Weights of a small mixture-of-experts language model, trained from scratch on English Wikipedia: 517M tokens.
Below are experts of layer 8 (counted from 0) of a mixture-of-experts language model. Rows are named router (the router's row for the expert) and show model dimensions 0-255. Each number is 128 + 24 x the weight over its row's rms, rounded and kept within 0 to 255.
After each expert's rows: a language model's description of what the expert responds to. This comes from a sample of Wikipedia text that the model never trained on.

# expert 16
router [155 136 119 108 156 170  79 167 132 137 111 130 193 121  70 101 153 106 178 162 125 132 111 168 128 107 132 103 156 133 103 122 138 166 174 112 131 106 111 140 144 114 157 153 103 119 108 141 161 102 138 129 131 112 107 100 117 142 134  90 130  95 138 149  98 122 122 145 102 179 147 157 141 147 161 117 107 114 106 130 106 104 105 111 108 149 153  89 139 142 116 161 141 121 109 176 104 132 157 144 143 127 153 117 155 107 160 149 115 164 105 131 109 184 139 118  99 179 149 191 124 109 117 100 127 185 103 119 143 161 127 135 103 137 161 129 107 109 101 143 133 133 113 154 144 124 128 102 132 102 135 111 115 114 138 117 140 122 146 122 125 137  91 117  86 136 118  97  87 153 132 111 103 122  96 165  96 139 127 167 143 115  98 144  79 157 184 117 160 159 122 124 120 129  86 137 102  92 167 120 127 110 149 139 155 113 104 126 146 130 129 177  99 111 122 167 111 155 130 144 122 153 106 130  94 125 100 133 135 124 117 143  88 103 122  89 120 179 103  98 116 121 141 114 160 150 152 122 129 151 166 116  93 116 111 109]
Description: Section-heading equals signs, word-initial prefixes such as un, sub, dis, multi, and field labels in infobox lists such as Kingdom: or Construction.

# expert 28
router [180 118 160 114 133 143 132 163 111 138 102 140 115 181 147 133 105 173  86  90 107 124 120 114  91 125  98 131 164 108 101 113 137 107 179 118 137 158 122 123 150 138  90 110 122 114  77  91 139 155 116  94  74 117 129 122 172 114 148 153 124 132  94 129 122 126 100 109 120 136 100 108 117 108 169 134 152 118 152 184 136 136 141 146 128 107 114  95 129 125 122 163 128  90 102 153 105 167 114 102 150 184  95 131 138 101 161 126 150 142 151 109 138 117 120 107 102 137 140 144 142 105 142  98 159  96 130 119 112 143 140 138 111 159 113 125 134 128 123 182 140 125 147 113  98  78 117 151 164 122 148 153 149 126 129 140 132 130 106 168 158 164 172 123 156 166 119 119 149 130 163 152 165 132 126 108 150  94 115 133 103 145 118 153 167 180  90 146 141 156 146  92  86 103 112 109 115 148  96 127 159 139 110 164 123 118 160 107 111 117 144 121 175 161 103 163 135 128 107 110 144 110 111  99 161 115 150 164 130 132 163 117 136 151 158 139 115  83 117 123  85 163 131 119 148 138 101  93 140 156 119 113 156 106 105 159]
Description: Possessive and determiner tokens such as the, his, their, its, 's, ordinal endings like nd and th, and nationality adjectives like British.

# expert 14
router [152 113 128 100 152 100 139  69 149 131 169 117 143 125  98 100 165 103 125 110 113 135  90 100 114 145 154 102 103 126 177 115 135 146 123 128 117 115 142 160 121 125 115 139 131 108 136 169 146 121 118 104 147 141 156 140 140 157 137 118 107 106  96 123 127 100  95 139 115 166 169 120 148 131 147 106 105 158 133  97 105 122 115 115 113 113 150 154 139 109 126 132  91 109 151 127 150 100 139 127 121  96 127 172 164 139  85 141 131 125 155 121 123  70 145 163 137 108 107 160 138 124 189  81 154 101 123 129 126 156 155 124 165  99 141 110 131 124 112 105 108 131 105  88 109 109 135 125 123 120 146 157  92 171  89  79 172 147 151  92 103 148 150 131  91  89 131 114 144 132 103 117 102 124 137 112 167 132  78 104 157 138 172 140 172 150 145 153 108  93  91 127 100 135 125 114 111 112 145 136 124 134  95 111 111 112 116 143 135 176 131  94 155  98  94 137 146 112 154 147  97 158 181 159 127 120 123 112  78 116 152 123 138 144 129 114 175 115 122  93 138 124 164 164  95 168 158 112  76 101 119 122 149 109 152  93]
Description: Cell-dividing pipes after names in election and results tables, and accented or odd word pieces such as í, ñ, Tr.

# expert 11
router [147 164 161  99 137 120 114 155 112 113 123 109  85 130 102 153 153 113 105 149 132 166 125 176 112 142 153 143 132  83 128 161 120 118 102 138 104 171 151  88 123 143 151 113 125 146 139 113 123  63 128 145 161 152 112 129 166 136 135 134 164 114 130 131  89 187 105 158 146 120 109 156 108 105 140 129 166  94 108 100 124 100 165 127 121 132 124 173 162 150 166 119 124 120 104 179 148 151 149 119  93 160 101 116 139 128 100 153 120 113 106 112 114 123 133 109  96 149 151  97 160 115 148 105 143 122 144 164 113 166 128 155 142 121  90 151 158 124 151 148 127 180 130  91 133 165 102 117  78 132 157 136 141 159  96 128 124 138  71  78 113 106 154  80 135 117 184 123 109 152 155 101 143 134 115 127 156 107 128 143 119  88 125 145 115 145 141 126 160 142 104 136 123 126 136 116 175 148 128 103  89 125 153 122 130 106 179 114 122 123 101  95 130  79 120 139 115 173 179 138 100 128 138 126 156 138 134 128 170 144 131 130 132  99 104 170 163 148 139 123 143 118 115 146 123 136 116 137 157 122  96 128 124 187 127 134]
Description: Auxiliary and main verbs after a subject, such as has, had, can, would, to, 's, 've, often beginning a verb phrase.

# expert 21
router [133 111 124 127 120 108  78 151  91 123 140  91 111  95 137 120  94 125 128 124 118 111 106 105 105 117 111 148 119 110 153 129  94 105 123 122 153 131 123 116 144  95 108 118 166 117 173 147 144 130 107 137 176  91 168 107 148 101 144 105  81 109 141 130 104 163 152 124 131 136 157 163 124  99 157  93 102  97 111 107 151 115 144 121 103 101 109 167 103 126 137  97 101  84  77  89 102  96 171 120 138 145 149 141 125 112 135 144 127 118 160 140 118 104 131 126 130 153  89 106 162 151 124 121 166 129 138 139  91  90 102 154 156 139 140 119 155 134 176 103 114 117 103 103 126 152 152 111 131 140  80  88 137 162 105 177 166 107 119 148 127 131 178 102 143 132 143 116 125 121 139 159 176  94 117 149 183 155 147 145 113  96 118  78 187 138 111  99 103  95 103  96 137 145  99 128 129 159 146 114 119 140 164 155 115 142 165 120 158 103 123  88 152 137 133 150 115 154 143 100 132 153  93  76 120 103 127 107 141 123  86  99 113 129 136 122 132 135 147  84 124 135 140 124 105 131 106 122 147  88 132 128 121 179 123  99]
Description: Verbs was, is, were, been after he/it in biographies, plus vowel endings of foreign names and taxa (Naji, Martiella, -idae, -ić).

# expert 10
router [159 110  96 138 132  99 143 101 110 142 154 150 102 117 117 121 135 116 101 123 158 151 125 154 133 139 153 174 150 144 117 115 124 123 109 164 104 157 100 131 115 139 116 112 158 169 134 135 139 127 123 117 140  87 142 128 132 167 115 155 124 114 134 157 143  96 105 141 137 165 147 124  99 163 132 145 132 163 144 160  83 124 107 115 144 141 118  98 151  86 149 144 118 108 105 140 153 119 131 125 149  97 115 162 118 108 126 123 138 105 163 132  89 145 150 104 133 151  92 150 107 130 144  66 115 164 105 129 119 125 100 158 139 139 174 105 124 147 154 154 114 116 151 166 117 136 159 153 145 191 137 137 134 151  82  82 107 149 150 148 105 135 124  70 155  98 143 119 147 118 109 100 157  82 140 130 163 138  93 146 107 130 103 136 137  53 115 155 127 120 153 147 147 160 134 151 119 130 114 144 104 156 159 124  82 167 150 107 104 173 144 138 101 132 137 128 158  84 151 131 135 161 162 117 153 152 101 138 139 157 142 149  70 100 147 120 136 121 135 124 164 161 111 148 107 132 125 177 121 102 120  73 162  86 159  95]
Description: Commas, semicolons and joining words such as and, that, which, but, where, linking list items or clauses mid-sentence.

# expert 29
router [114 126 103 120  87 137 157 114 132 126 124 104 127 180 126 118 108 117 105 152 123 153 118 152 125 123 121  99 151 124 192 111 151 150 145 138 149 127 143 137 186 143 105 107  95 163 102 140 105 154 115 136 129 161  97  90 134 128  94 158 121 121 126 114 148 139 122 107 122 114 118 142 127 147  90 138 165  98 155 133 107  96 103 144 136 162 154  91 140 128 107 125 163 113 121 119 102 133 161 115 123 106 146 132 102 155 155 134 103 122 147 138 160 158 156 106  92  82 129  93 126 158 107 117 168 166 145 105 134 131 131 126  76  88 146 162 113 112 124 108 101 137 118 101 140  79 134  82 127 133 103  94 141  78 178 147 109 175 147 136 117 104 132 126 121 124 142 144  82 110 164 145 136 164 161  88 146 131 102 165  94 173 112 146 135 142  91 169 125  77 120 142 131 154 120 135 135 124 124 132 152 102 142 107 145 101  96 153 162 103  81 157 174 142 135 125 101 132 157 164 126  86  87 137 159 142 108 126 115 140 121 145 104 104 132 128 107 121 194 112 118 135  93 145  94 133 147 112 125 148 155 114  83 104  99 125]
Description: Line breaks right after section headings in sports articles, plus reporting verbs like released, announced, joined, and table rules.

# expert 8
router [136 147 119 147  94 133 103 141 122 140 129 106 106 143 128 113 161 137 152 132 138 143 136 170 118 121 142 132 152 135 111 123 160 127 136 137 136  98 132 148 141 118  73 149 132 105 106 114 134 146 121 168 151 146 114 103 139 134 140 147 125  85 163 109 141 120 156 155 102 141 110 110 165 141 122 145 110 147 129 149 149 154  83 161 101  98  84 120 122 175 118 162 116 150 146 123 101 152 116 134 152 105 141 132 163 141 155 105 175 109 131 112 167 101 147  78 171 154 171 167 132 111 125 139 150 165 116 111  90 142 164 149 104 170 117 146 160 122  87 149 142 142  96 106 153 100 106 117 119 167  82 149 124 130 110 152  99  92 160 175 145 109 126 179 158 142 148  84  92 100 146 126 136 153 158 141 139 121 132 132 124 143 144 135 100 151 105 163  85 125 106 132 108 122 154  78  96 130 146 109 132 138 152 127 125 107 159 140  88 156 145 121 124 149 162 151 163 115 155 102 119 166 120  82  90 114 106 167 109 113 160 157 150 124 135 110  69 127  99 180 112 137 152 118  87 122  98 139 162 106 146 111 107 136  85 118]
Description: The, a, an, any and this after a preposition or verb, often before film or album nouns, plus the slash in coordinates.

# expert 4
router [137 117 134 146 114 151 144 165 152 113 136  83 146 155 160 133 185 145 120 116 126 124 149 147 143 124 109 122 104 134  80 159 136 148 124  99 128 152  80  73  92  80 129 152 140 105 147  87 128 142 146 140 138 150 150 124 140 147 141 174 146 142 113 130 129 130 141 158 123 149 135 147 156 151 114 149 129 123  92 159 123 160 121  88 119 122 165  94 136 118 126 127 112 131 150 108 168 141 169 107  98 151 134  85 105 141 144 126 107 138 135 147  97 121 142 119  99 138 110 178 114 155 148 154 123 122  79 170 136 124 144 124 123 145 124 107 116 109 167 106 138 129 101 141 135 143 133 149 144 114 128 169 149 152 171  78 108 117 163 144 157 139  96 152 125 109 130  87 160 140 128 137  98 115 136  79 106 184 100  92 133  80 142 194 123 139 151 163 131  80 137 135 129 146 132  96 140  79  90 119 148 106 157 127 139 168 111 153 134  89 148 115  99 131 160 133 143 127  91 119  96 123 127 166 170 104 137 126 123 163 124 104 132  91 146 122 150 109 151 124 129 106 155 146 160  82 166 120 135 102 102 109  97 133 104  87]
Description: List-item hyphens at the start of a line in infobox or office lists, and the first pieces of verbs and nouns such as chang, incre, oper, gradu.

# expert 13
router [121 121  86 118 141 109 184  81 109 100  90 131 170  99 132 122 143 157 163 139 101 146 132 128 121 143 130 117  94  93 160 110 120 108  95 117 116 132 143 118 149 126 134 168 106  98 112 150 142 127 122  95 154 145 146 169 102  73 154 103 125  88 113 128 164 121 158 162 122 166 122 152 113 115 154 114 154 143 125 146 113  95 128 163 151 152 118 140 137 113 130 128 128 116 167 147  73 145  86 144 158 105 177 131 107 160 107 158 144 155 132 136  76 123 109 118 116 130 123 185 110 134 119 140 134 120 102 143 113  96 147  76  93 106 100 119 156 165 162 144 104 132 180 100 147 117 147 136 131 146 143 127 123  85 110  96 144 122 144 121 124 128 146 153 150 160  97 157 111 140 135  96  93  96 147 152 132 114 152 107  99  91 117 100 176 161 147 169 123 115 158 138 126 144 117 141 123 138 120 133 129 130  88 127 142 138 148 102 105 118 117  91 120 125 121 162 143 137  79 109  83 152 104 122 155 103 173 178 124 131 152 129  94  97 140 125 112 100  97 160 112 159 112  82 161 156 126 150 135 145 123 129 133 126 100 166]
Description: Last pieces of names and words, often place or surnames: -berg, -ington, -burg, -field, -in (Lufkin), -ous (Ambiguous).

# expert 26
router [131 124 103 169 138 120 120  96 158 145 114 167 135 134 134 157 141 134 170  89 138 156  80 126 155 116 101 162 133 105 162 141 115 123 144 139 150 113 140 166  98 106  84 108 163 113 133 117 124 135 109 113 128 125 154  96  90 123 116 129 119  86 133 155 144 137 110 123 117 148 102 125 114 107 107 110 122 113 113 123 153  63 155 107 160 154  90 132 128 162 121  94 173 126 127 101 135 147 112 156 159 109 138 135 105 139 153 131  93 122 137  97 137 115 148  93 136 107  79 116 181 158 139 168  72  97 130 112 121 155 132 137 164 127 161 132 137  86  89 106 113 139 119 134 117 147 126 144 147 154 141  92 153  85 155 146 121 118  90  96 135 125 111 111 128  98  99 116 162 105 117 116 149 118 102 160 124 138 111 131 142 139 102 148 111 158 146 145 144 165 101 160 139 125 106 146 159 103  94 151  97 137 159 132 161 146  81 146 122 132 123  84 188 166 159 157  87 179 168 130 127 100 107 105 176 109  86 109 166 118 144 137 168 121 107 112 123 141 141 123 163 121  92 125 135 138 125 159 101 107 161 102 107 151 135 118]
Description: Pieces inside capitalized names and words after an initial letter, such as L-es-ter, Times of L-ore, Wellc-ome.

# expert 3
router [ 78 118 159 127 144  93 149 140 159 119 156 153  97  88 166 127 132 153 150 131 149 146 122 156 105 130 138 163 123  90 135 181  98 146 148 118 103 134 148 124 140 113 105 125  84 167 136 148 172  92 176 126 120 118 114 129 143 113 109 117 126 150 144 129 144 150 111 109 148 149 124 122 127 184 126 162  92 121 136  96 126  83 125 147 115  99 119 151 100  93 195 103 145 161 130 113  90 141 190 141  99 153 154 119 120  95 119 121 110 135  86 146 137 149 142 127 130  87 150 176 153  89 135 129 146 128 103  86 137 118 157 133 100 161 156 163 163 110 115 142 131 117 153 137 132 125 153  91 117 124 131 117 167 129 159 102 173 102 124  91 137 101 121 126 100 151 131 138 108 137 131 123 103 101 137 139  99 106 148 131 111 102 135 173 155 124 132 162 108 112 117  97 153 131 112 120 136 137  84 155 115 156 115 130 160 177 142  90 101 146 121 160 127 158  79 106 124 163  94 112 143 110 156 145 111 160 181 127  89  92 116 140 133 137 139 130 147 114  94 152 146 112 166 114 128 123 144 149 139 183 133 123 157 103 146 116]
Description: Periods and dashes after numbers in tables, rankings, dates and scores (30.09., 5., 4–6), plus mid-word fragments of longer words.

# expert 20
router [127 121 116 166 135 182 148 127 149 150 118 147 107 184 106 151 111 125 125 148 155 112 146 143 113  96 134 133 193 149 128 106 127 137 137  89 145 129 140 170  98 102 125  98  92 157 136 126 110 110 153 106  98 155 113  91 144 151 138 118 116 147 131 171 125  97 102 105 145 112  76 134 108 146 101 101 109 144 126  90 149 132 123 161 123 125 128 121 117 134 111 142 116 114 123 155 113  89 117  93 112 131 128 147 119  99 167 117 122 160 104 122  99  93 120 150 144  98 150 115  65 165 127 114 119 110 103 115 146 121  91 120 101 140 158 154 163 120 121 112 157 124 158 123 186 133 144  97 108 166 102 131 113 115 161 109 124 157 120 117 102 104 114 114 107 157 103 119 152 137 165 136 125 176  98 140 115 133 102 181 142 150 140 126  94 117 101  82 106 124 133 111 113 149 118 170 124 101  83 104 115 156 149 139 119 182 168 142 109 169  87  97 131 117 130  92 168 148 114 168 126 125 118 120 119 157 116 115 194 132 107 123  84  91 152 133 112 125 143 137  96  95 158 120 100 124 150 120 150 121 121 124  76 113 166 149]
Description: First pieces of names and nouns after the, a quote or a pipe, such as New, Chris, M., man, leader.

# expert 19
router [154 138 109 163 161 126 149 140 138 130 101 108 105 123 156 165 138 103 107 131 127 122 149 151 120  96 137 142 159 141 130 142 163 149 124 153 133 147  82 129 132 180 124 110 103 120 148 117 129 103 110 108  91 121 117 124 137 145 145 101 110 171 141 131 146 129 158 127 103 109 146 153 154 114 101 157 140 148 131 100 132 129  98 126 126 172 101 120 159  87 139 108 139 135 159 115 135 143 164 128 136 129 122 155 163 103  84 104 103  87 147 163 122 131 146 159  95 105 154  80  99 149  97 150 104 138 103 108 140 137 108 126 108 121 105 133 149 112 117  87  95 141 119 168 101 148 119 115 153  95 171 158 126  82 156 111 158 150 108 131 123 134 102 179 143 152 125 139 136 169 124  92 128 135 116 142 145 167 124 118 109 125 112 118 161 111 164 148 137 121 190 158 185 111 141 141 167 135 101 125 111  86 123 106 143 156 176 112 119 152 179 140 107 102 109  99 146 128 145 159 108 106  75  92 109 116  96  86 112 135 170 173 118 176 155 165 165 108 129 146 155 167 139 161 163 107 131 137 141 100 104 116 128 102 105 125]
Description: Short opening fragments of words after the, of or in, such as d, n, st, cont, occup, and the l in Applied.

# expert 30
router [100  95 147 113  96  97 144 143 110 139 115 139 115  89 120 152 122 126 114 104 109  94 170 111 156 108 147 123 146 139 177 103 104 134 124 124 145 117 157 152 136 152 175 116 165 122 168 160  85 126 117 174  89 169 101 136 168 127 136 126 120  96 100 106 158 105 149 141 153  98  99 110 105 107 109 107 108 121 164 148 112 135 105  98 152 149 147  98 157  87 138 134 142 147 142 150 106 131 125 110 118 102 107 147 128 157 123 103 114 169 145 164 123 159 131  84 138 134 148 102 143 157 127 127 146 148 151 137 138 143 108 142 133 106 102 147 169 132 171 102 112 105 125 164 127 143 174  79 117 114 157  85 111 139 114 117  91 118 168 145 131 115  85 159 110 108 155  85  90 123 134 122 132 136 100 155 147 143 115 130 155 176 137 121 140 104 136 141 138 165 130 148 179  84 141  98 144 124 125 119  83 172 112  89  98 140 107 126 166  88 120  94 109 166 119 119 104  81  99 153 124 164 112 131 124 154 143 102 147 112 111 127 130 110 118 125 168 151 112 153 124 125 116 157 108 172 126 106 120 164  90 152 165 125 111 155]
Description: Middle syllables inside longer words, often scientific or technical: nuc-le-ar, max-im-ize, s-out-heast, mo-le-cular.

# expert 2
router [137 140 123 102 110 134 148 114 101 135 123  87 158 121 175 149  74 123 153  83  92 159 135 109 142 143 132 176 136 100 162 130 144 111 137 144 101 129 134 153 110  96 138  97 130 135 128 103 135 117 155 149 170 133 151 145 153 141 130 158 154 160 171  84 123  90 118 121 107  97 148  93 129 178 160 124 123 119  72 110 149 114 119 143 130 179 165 118 143 102 130 163  84 122 168 117 174 135 120 134 125  90 122 180  87 136 124 117 119  98 122 153 150 122  92 101 115 106 133 136 136 130 152 104 165 125 149 120 138  97 117 158 153 130 126 116 120 137 107  91 111 142 183  91 153 146  85 158  85 134 133 120  96 124 143 108 156 149  95 121 114 104 101 112 156 129 107 131 120 103 140 134 106 120 137 111 149 144 146 127 118 147 151 149 154 101  90 132  96 178 124 128 108 168 137 153 104 107 131 135 130  90 105  98  95 144 104 152 152  81 139 142 118 113 147 108 132 111 120 145 115  88 109  84 131 142 123 158 111 138  92 128 146 153 149 141 101 122  91  86 127 116  85 115 131 134 121 107  87  62 121 107 155  97 119 107]
Description: Final pieces of personal names, titles and labels before a comma or bracket, as in Admiral, Pedro, Full name, Binomial name.

# expert 12
router [ 79 110  94 140 135 129 150 148 124 127 121 142 109 152 127 135 172 124 148 156 124 126 153 152 148 121 110 123 125 165 105 136  96 140 124 126 101 131 147 116 103 160 130  96 134 132 115 142  96 125 166 149 155 131 119 115 157 164 138 117 160 164 124 155 125  98 116  88 126  81 100 114 132 111 139 161 115 139 151  96  86 160 134 104 158 141  95 104 149 116 141  84 141 143 123 139  98  87 109 146  98 124 117  81 133 138 125 152 129  98 128 123 158 136 105 171 170 100 129 136 132 159  84 133 138 128 145 155 158 133 130 138  83 151 143 129 103 118  97  87 103  97 130 104 167 104 137 144 148 145 143 132  96 154 148 170 118 126 188 121 167 123 127 159  75 125 163 133  91 181 143 122  67 154 156 163 121 110 132 151 111 102 179 118 131 137 132 100 133 136 107 133 124 107  68  85 115 155 117 124 106  86 115 148 111  97 139 152 124 112 133 112  94  96 135  94 119 108 147 109 164 138 159 166 123 163 150  98 117 127  99 131 138 150  87 168  82  97 114 150 169 117 138 145 129 108 121 177  98 122 131 145 133 151 143 126]
Description: First piece of a word, often a capital letter opening a person name, network or heading after "(", "|", a comma or a quote: Rick, Ruby, ESPN.

# expert 27
router [166  98 173 100  81 109 143  99 139 140 109 121 162 143 141 155 162 156  93 128 117 114 101 117 101 135 110 130 112 171 154 141 139 162 149 149  90 118 114 151 118 137 138 101 105 110 131 166 160 129 100 115 126 108 103 147 170 119 114 124 103 144 110 129  81 155 126 112 139 153 114 157 138 163 109 126 114 174 177 163 110 139 123 138 112 150 144 131 140 159 146 138  75 152 145 122 134 122 153 115 134 100 136  71 137 149 136 126 153 155 101 164 185 146 118  99 142 143 130 106 135 122 140 107 157 140  74 118 113  94 157 111 131  90  78 125 155 157 133 121 170 147  94 126 105 129 150 107  86  98  94 168 144 143 145 104 153 109 124  98 140 110  92 147 109 146 117 146 172 103 145 127  65 126  99 106 120  78 115 142 138 107 147 154 127 140 108  98 151 125 159  90 131 123 142 107 125 100 127  76 125 110 154 153 109 155 153 127 118 110 104 141 103 116 168 111  97 120 133  74 118 106 119 147 101 119 115  98 155 136 100 129  92 103 143 108 148  97 132 151 133  68 137 109 124 149 109 138 100 136 140 103 109 101 151 131]
Description: Second piece of a word after its opening letters (Mem-ph-is, f-ant-asy, qu-ant-um), plus line-initial table bars in sports stats.

# expert 1
router [ 89  91 104 185 136 103 120 124 126 128 161 119 118 152 180 115 182 143 155 153 116  98 135 130 198 136 134 145 139 152  91  98 154 149  87  81 138 101 121 117 128 166 128 161 120 116 135 143 135 138 134 145 120 130 145 130  86 129 159 130  94 119 143 155 147 122 155 102 118 105 148 124 130 133 135  81 145 114 143 113  83 142 107 134 145 116 109 108 138 130 108  91 162 101  85 122 115 117 121 158 129 157 110 137 134  91 121  87 121 117 119  93 106 158  97  94 106  98 136 172 136 134 110 114 147 129 103 100 101  70 148  96 132 138 125 154  93 133 136 153 162 126 154 122 123 107 128 152 162 127 187 180 109 105 121 145 104 157 131 131 161 115 129  98 130  96 161 185  90  83 114 120 146 128 129 106 140 143 167 113 146 130 118 135 149 146 168 127 151 126 122 149  70 137 113 130 102 142 119  94 105 131 136 109 101 102 158 107 176 126 140 146 143 111 124 121 134 119 126  91 145 113 169 146  94 162 172 104 161 179 119 110 127 122 123 100 115 112 145 136 136 126 149  87 118 151 139 131 111 146 125 158  75 121 159 118]
Description: Pipe separators inside statistics tables with digits around them, plus common adjectives such as modern, international, former, military, local.

# expert 9
router [127 123 142 120 151 125  91 131 111 122  85 107 142  97  87 115  99 117 119 147 152 155  96 161 112  90 138 110 119 130 113 118 161 122  72 151 112 126 147 102 131  92 118 132 162 108 155 103  85  95 154 123 143 123  82 129 141 110 145 128 130 141 127 108 106 136 132 131 111 104 130 106 148 137  97 114 145 144  96 135 126 146 122 127 124 134 105 141 102 137  84 114 170 142 142 105  95 162 125  87 147 116 143 121 137 160 102 121 150 131 139 109 172 136 153 159 155 133 127  96 103 134 151 127 139 100 154  96 129 148  75 123  82 109 122 131 137 117 129 114 106 126 125 139 130 100 170 147 172 122  95 148 138  84 129 123 159 134 146 137  99 107 105 141 131 107 146 130 118 120  98 141 112  96 126 148 153 145 115 108 153  97 144 153  94 141 144  84  95 137 151 115 125 158 110 151 182 113 155  88 134 145  95 149 121 154 115 119 100 157 104 179 136 101  78 131 159  97 133 139 178 184 124 114  99 132 147 166 134 129 125 126  94 162  93 169 149 146  93 132 104 140 131 205 121 113 165  60 155 169 140 149 146  93 105 113]
Description: Single capital letters starting names, especially foreign ones in sports tables (Kyiv, Kvitova), and opening parentheses before numbers or records.